config.toml
d_expert = 32
hidden_act = "swiglu"
routed_scale = 2.5
router_logit_norm = 1.5
n_groups = 8
num_attention_heads = 4
num_key_value_heads = 2
vocab_size = 16245
norm = "rmsnorm"
learning_rate = 0.00419
decay_fraction = 1.0
final_lr_fraction = 0.0
batch_tokens = 65536
max_steps = 5504
Below are experts of layer 10 (counted from 0) of a mixture-of-experts language model. Rows are named router (the router's row for the expert), gate (a neuron's input weights, with its number), up (a neuron's input weights, with its number), down (a neuron's output weights, with its number) and show model dimensions 0-255. Each number is 200 + 20 x the weight over its row's rms, rounded and kept within 0 to 999.
Before each expert's rows: a language model's description of what the expert responds to. This comes from a sample of Wikipedia text that the model never trained on.

# expert 61
Digits 1, 9, 0 in years like 1980s, and word-initial pieces such as un-, An-, On-, Rat-, Un- in names and words.
router,220,170,188,231,155,192,201,174,215,214,209,211,208,227,214,203,210,219,207,189,191,193,185,222,197,211,227,235,198,226,191,210,245,218,155,207,175,205,232,178,177,214,228,212,241,205,218,191,237,178,215,187,227,148,203,214,216,221,213,232,198,220,214,182,179,213,188,189,200,204,170,222,168,198,186,198,174,207,188,174,200,220,222,181,206,203,229,230,223,211,183,187,199,167,162,190,175,226,206,178,170,184,182,198,216,193,204,177,192,206,164,216,183,228,195,188,237,207,192,192,175,214,207,211,184,205,186,223,214,195,185,214,190,194,196,228,167,215,206,198,177,199,186,183,172,190,185,218,171,197,185,159,173,204,158,216,200,170,207,210,207,175,199,161,194,196,215,211,177,197,159,218,192,228,189,200,185,183,203,203,212,242,206,217,210,185,204,217,227,199,208,194,180,165,228,237,184,212,185,213,208,235,172,203,180,235,191,180,159,204,161,179,182,219,190,212,151,204,232,217,217,206,221,201,205,195,199,195,183,186,204,205,201,202,155,204,201,210,173,194,229,178,201,209,238,215,214,222,205,186,190,201,191,238,223,214
gate0,187,202,208,194,181,185,176,197,228,177,205,185,198,189,209,198,198,178,224,218,201,208,204,167,192,160,205,227,213,226,205,175,189,208,203,210,189,165,188,188,192,175,218,200,195,186,185,210,214,204,211,221,181,172,241,213,221,240,177,189,168,217,211,213,194,213,177,188,196,189,192,206,212,186,184,217,192,204,205,238,235,210,171,179,196,199,203,170,202,200,211,223,211,187,197,206,199,194,197,192,194,195,189,193,183,235,168,183,236,212,210,203,186,190,202,182,215,194,221,197,202,206,223,225,176,177,160,216,157,170,205,203,207,223,161,194,184,238,189,188,255,198,205,185,190,217,224,217,197,191,195,202,181,204,180,212,221,189,185,184,173,216,210,235,180,180,189,197,173,235,208,236,189,190,211,183,222,238,214,200,181,247,183,212,175,247,238,201,182,193,214,230,204,201,162,171,206,202,227,218,191,188,209,231,133,207,178,223,177,182,204,227,203,152,192,197,209,223,186,209,195,169,207,196,149,220,201,196,210,243,223,192,218,197,151,173,204,197,208,187,176,159,186,206,226,190,212,213,169,183,191,173,190,206,186,212
up0,215,208,212,177,196,200,186,222,205,204,185,223,203,180,189,204,172,237,191,178,177,194,217,207,211,208,185,196,185,232,191,174,214,218,190,203,169,185,181,207,193,201,245,210,181,230,195,174,193,197,232,172,209,209,185,197,225,234,201,199,211,204,209,173,177,215,216,175,212,224,186,230,184,206,188,216,215,204,179,204,208,178,216,194,179,183,184,186,186,197,202,232,243,178,181,177,176,238,191,223,185,237,204,184,150,211,224,176,178,195,169,156,201,176,180,187,217,184,212,184,213,194,202,209,189,181,187,210,211,173,178,210,189,176,171,203,221,209,191,178,211,225,218,219,225,195,218,192,166,226,205,222,195,212,168,242,204,216,203,189,229,206,178,190,173,176,158,162,223,212,213,244,215,224,208,205,185,190,207,238,182,223,197,207,207,207,181,255,163,191,179,221,211,204,256,204,178,220,224,178,215,201,212,217,200,208,206,204,217,177,185,201,187,168,212,215,214,235,221,195,207,190,236,227,217,210,168,188,172,185,205,230,225,201,188,212,194,196,216,185,212,173,198,216,200,205,205,256,208,194,191,177,205,212,159,169
down0,199,198,252,211,175,191,200,185,226,164,199,195,215,226,150,222,188,207,222,199,210,188,209,178,203,215,181,224,193,210,169,194,217,197,179,136,171,193,203,222,205,195,279,172,221,210,190,212,246,207,170,221,210,202,203,222,197,237,214,218,188,190,204,229,190,226,225,170,199,223,217,196,174,224,208,215,201,215,213,207,246,211,222,182,178,188,222,207,181,191,212,202,222,198,210,196,200,162,189,212,217,194,207,189,239,177,194,189,206,196,228,229,192,228,210,198,221,186,205,185,197,214,214,206,146,205,197,195,181,202,205,224,164,183,201,189,197,181,177,163,221,173,208,208,198,225,194,205,206,198,197,220,223,225,213,189,207,210,198,203,215,199,198,193,148,189,238,196,200,221,208,184,215,209,205,183,158,182,195,241,213,186,198,177,174,183,225,192,216,185,187,211,207,202,179,205,218,199,175,215,215,190,187,199,186,224,182,207,204,162,168,215,203,197,216,183,270,136,182,205,197,181,174,190,187,202,184,203,197,164,218,214,203,178,186,205,194,194,209,196,208,221,206,186,204,206,178,182,210,216,191,195,191,221,189,229
gate1,187,235,178,193,146,207,213,195,209,210,234,214,215,225,202,186,195,191,204,223,224,207,209,203,206,207,190,186,182,197,194,207,195,179,211,220,177,200,199,187,194,217,191,190,178,179,218,227,207,190,216,187,198,192,195,180,192,199,208,228,174,199,235,196,186,165,198,224,243,212,200,155,220,214,236,208,211,205,185,229,183,203,173,193,226,204,199,224,193,205,199,240,208,187,197,208,176,202,201,173,206,196,185,209,217,185,190,166,151,207,212,157,171,201,196,193,192,197,198,213,173,199,141,196,229,181,223,237,173,163,174,236,173,201,207,147,199,223,210,167,183,185,198,174,212,201,199,196,188,212,185,180,158,207,185,221,199,202,213,221,218,205,236,202,198,205,210,229,198,225,193,193,225,176,194,183,235,209,180,228,201,219,219,237,205,169,203,193,179,196,226,204,205,229,207,191,215,176,199,170,182,235,218,172,174,198,208,172,183,214,175,198,188,176,205,188,272,176,171,204,180,219,213,204,253,209,186,211,185,175,200,226,217,196,174,180,199,205,212,185,224,198,193,203,220,209,204,164,187,193,214,170,222,229,190,194
up1,211,272,153,204,160,199,149,190,168,188,188,172,205,188,221,208,227,210,202,199,195,197,198,215,211,179,186,171,178,205,194,191,180,219,194,175,216,222,206,197,204,220,190,190,201,180,191,174,161,192,205,202,178,188,186,206,215,228,202,193,201,209,179,201,178,194,189,197,191,179,197,219,218,203,233,156,204,216,201,210,191,224,159,172,198,210,189,171,239,190,205,231,201,174,196,169,193,210,175,170,194,194,224,196,213,203,216,180,165,211,232,202,218,184,193,179,203,201,207,201,188,199,188,233,231,242,204,180,174,185,167,212,208,200,221,179,197,199,159,178,170,204,212,211,202,195,178,216,190,200,195,239,188,203,210,228,218,187,216,164,179,183,214,214,214,200,188,239,212,207,213,213,224,218,219,225,179,191,174,182,187,175,168,213,235,200,210,237,209,235,201,177,195,191,218,212,222,175,215,153,188,184,180,185,184,202,186,192,219,179,240,221,201,164,209,182,226,199,212,170,234,256,170,199,187,184,211,206,191,227,180,225,196,207,178,200,205,203,201,182,197,196,227,190,216,191,226,191,167,185,189,180,208,173,225,172
down1,204,188,195,211,206,210,206,180,192,188,224,172,230,196,213,182,188,224,206,235,169,190,218,193,182,170,238,192,206,200,217,188,201,203,214,207,205,185,166,168,225,175,198,142,190,234,225,160,206,207,216,213,214,212,220,193,183,225,183,197,191,201,208,173,212,192,194,188,219,187,196,201,187,200,184,231,194,215,179,168,211,217,168,217,210,187,190,183,163,226,189,203,229,199,197,204,177,232,173,209,216,189,186,166,183,247,225,210,193,195,193,223,212,198,220,184,200,173,211,185,216,194,205,214,179,222,194,212,165,202,183,206,217,194,236,197,209,216,219,168,152,172,191,223,181,180,216,181,222,198,205,193,221,178,165,219,194,228,197,204,231,177,188,188,194,202,185,161,214,212,240,222,210,189,205,209,212,188,193,214,214,220,217,162,178,207,195,209,166,200,166,213,234,179,240,192,178,156,201,186,188,200,224,231,221,243,178,184,212,178,181,180,211,191,208,170,241,197,193,230,178,203,192,216,188,189,223,208,189,222,189,224,209,218,214,158,215,219,219,160,225,207,197,225,169,169,196,197,198,215,247,220,185,217,181,190
gate2,171,179,181,225,195,228,169,221,220,178,208,196,183,222,214,192,210,190,185,224,218,155,227,242,190,208,224,221,207,235,228,154,223,220,214,210,182,186,213,214,192,175,200,208,200,213,178,207,234,200,165,194,211,207,217,206,221,228,189,184,181,184,229,194,184,208,192,183,191,204,199,226,208,229,166,212,186,216,213,223,190,219,172,179,214,183,200,216,202,220,195,212,188,197,171,183,206,199,227,189,206,194,184,178,168,179,182,160,213,242,189,210,174,192,212,185,157,188,227,205,211,187,183,220,211,198,214,199,189,201,214,216,219,165,205,204,214,196,184,199,225,183,214,193,200,212,207,203,185,178,198,174,204,219,167,231,201,225,223,175,195,221,220,198,205,198,212,212,220,198,173,215,171,174,199,188,217,168,195,206,168,188,197,203,197,205,219,156,205,217,228,180,190,185,218,202,208,183,211,212,202,173,184,197,160,211,152,216,176,200,205,188,180,184,204,205,248,176,182,191,199,186,181,178,212,188,199,201,175,181,231,207,232,164,218,171,180,249,181,221,182,184,229,247,161,206,209,190,216,186,200,180,156,210,141,211
up2,193,239,214,191,207,201,184,211,254,219,193,193,236,172,187,167,222,174,216,199,205,180,196,192,184,202,221,240,183,215,167,170,205,209,209,195,194,184,221,187,209,216,188,239,157,205,191,166,195,194,230,189,164,200,223,186,185,233,205,201,203,201,192,161,170,234,161,186,223,201,193,177,198,204,216,226,164,218,202,219,192,224,175,210,185,211,189,173,189,218,167,230,203,208,127,176,204,232,188,190,217,192,213,223,248,184,204,201,191,181,193,204,181,188,228,201,172,195,206,193,199,181,205,189,167,217,201,200,215,204,201,188,210,189,201,219,222,202,225,199,188,187,196,195,212,217,213,170,200,192,181,217,192,215,154,174,192,171,207,176,192,207,221,176,203,166,198,228,189,242,166,228,206,173,181,234,189,248,169,229,223,223,219,208,190,197,199,202,218,201,205,200,191,187,180,158,205,185,203,218,212,212,197,168,166,200,191,161,183,165,220,213,177,204,180,190,203,185,217,172,193,182,230,212,223,217,207,188,187,224,202,213,210,184,199,183,216,217,207,191,192,238,173,224,189,219,200,212,188,171,196,225,199,215,205,209
down2,200,203,204,231,192,209,204,170,226,225,184,205,214,175,179,224,190,166,201,202,177,156,225,153,188,183,192,216,176,187,194,215,203,239,146,185,188,241,160,180,223,182,185,179,184,213,212,224,208,200,179,198,210,217,173,185,215,216,173,218,224,225,188,211,211,218,174,217,208,179,204,231,165,214,219,209,216,233,201,232,197,208,212,222,188,202,186,225,199,197,171,154,208,231,200,184,204,223,182,206,188,200,185,197,204,219,202,169,201,203,182,232,198,177,200,214,154,201,199,213,205,219,190,233,195,212,208,206,167,212,190,213,195,154,181,196,180,190,193,181,230,221,159,206,179,216,183,197,237,165,207,235,200,196,227,198,205,199,155,231,194,202,179,195,210,223,200,209,185,223,208,213,178,180,203,183,207,213,214,203,219,209,199,205,172,227,183,204,179,225,200,187,220,201,211,185,198,211,187,187,191,212,203,220,215,242,183,216,213,187,184,197,200,165,193,202,269,175,206,200,183,189,197,157,201,209,232,185,200,193,182,192,172,221,194,147,228,213,211,199,214,210,174,180,170,166,209,179,189,210,186,198,209,235,182,190
gate3,184,192,193,179,199,210,193,212,214,175,211,197,202,203,188,220,237,211,200,241,215,217,200,197,187,203,150,199,231,195,197,212,193,193,169,194,203,189,213,224,188,198,215,204,221,216,216,236,187,192,207,211,209,174,189,219,187,206,220,157,200,203,190,215,164,203,168,176,228,181,187,187,210,190,218,215,212,201,204,215,221,175,152,209,180,169,192,190,195,201,204,204,210,200,208,202,187,218,235,203,253,176,175,206,189,198,242,197,188,175,192,217,211,193,214,183,247,186,231,200,196,178,179,236,200,214,202,152,204,184,201,198,212,193,183,219,190,199,186,154,208,181,201,197,176,182,217,212,229,185,205,194,204,215,227,222,214,195,176,181,175,183,193,235,194,205,220,176,224,208,186,190,200,193,189,156,191,206,190,200,178,217,206,199,167,178,216,185,206,219,193,228,243,187,213,143,184,226,236,212,186,197,223,215,164,196,180,189,220,181,163,173,218,185,159,189,177,201,158,226,209,210,191,204,209,193,179,207,231,233,183,190,198,157,196,199,211,201,209,141,171,223,221,216,263,210,199,202,195,175,198,211,183,188,211,187
up3,200,188,205,179,198,212,199,198,200,205,185,199,202,227,175,195,217,165,197,195,222,199,174,166,199,226,177,182,188,189,220,211,170,198,224,201,230,178,212,243,235,187,181,202,238,170,223,230,217,179,195,216,231,172,196,180,194,258,188,189,191,192,201,191,204,209,200,214,210,191,209,223,189,195,205,191,216,223,199,218,222,222,187,158,219,183,209,143,206,213,215,231,187,207,224,209,168,174,166,201,220,210,185,193,170,220,213,223,183,215,220,173,170,225,201,196,184,205,197,214,201,194,183,196,216,193,209,196,203,182,200,182,220,205,209,201,188,217,199,218,210,156,191,185,177,204,189,181,217,242,225,225,195,225,193,194,148,186,193,192,210,183,199,190,176,201,199,182,217,189,192,180,195,195,175,179,208,216,183,192,182,182,217,179,208,215,200,228,237,213,172,261,182,196,175,199,185,166,187,207,171,180,219,208,206,162,184,209,175,222,202,179,246,211,185,215,205,195,165,190,223,214,242,226,180,155,214,180,215,186,158,156,197,195,241,198,213,220,173,194,173,175,222,209,199,190,189,172,221,221,203,215,196,217,210,208
down3,196,230,219,201,213,213,205,201,198,185,175,214,174,168,235,238,211,188,189,187,186,176,193,223,195,233,222,185,180,197,198,221,206,205,219,188,156,179,188,229,231,216,185,209,196,204,195,170,239,193,198,214,169,250,215,237,216,205,203,186,197,178,180,189,182,186,209,216,212,200,196,169,206,198,190,209,199,220,190,194,185,199,196,201,202,196,199,203,164,222,199,166,231,199,175,184,210,216,180,211,169,220,219,197,188,215,213,218,204,211,185,244,231,195,206,151,208,171,204,229,220,179,158,228,218,192,161,218,209,179,209,225,215,160,216,229,163,210,200,171,218,185,179,205,208,202,175,186,206,202,222,159,187,206,194,246,192,194,182,200,207,178,217,199,164,199,209,246,208,205,216,185,181,215,208,176,213,237,196,209,209,211,202,210,192,171,196,170,184,193,193,198,183,253,180,176,240,203,216,215,236,198,208,199,187,189,190,211,163,214,191,198,195,206,213,198,222,195,223,232,237,204,205,166,144,211,186,206,213,236,206,183,195,190,199,211,212,154,183,220,159,213,175,192,199,213,181,186,181,201,216,218,208,188,204,179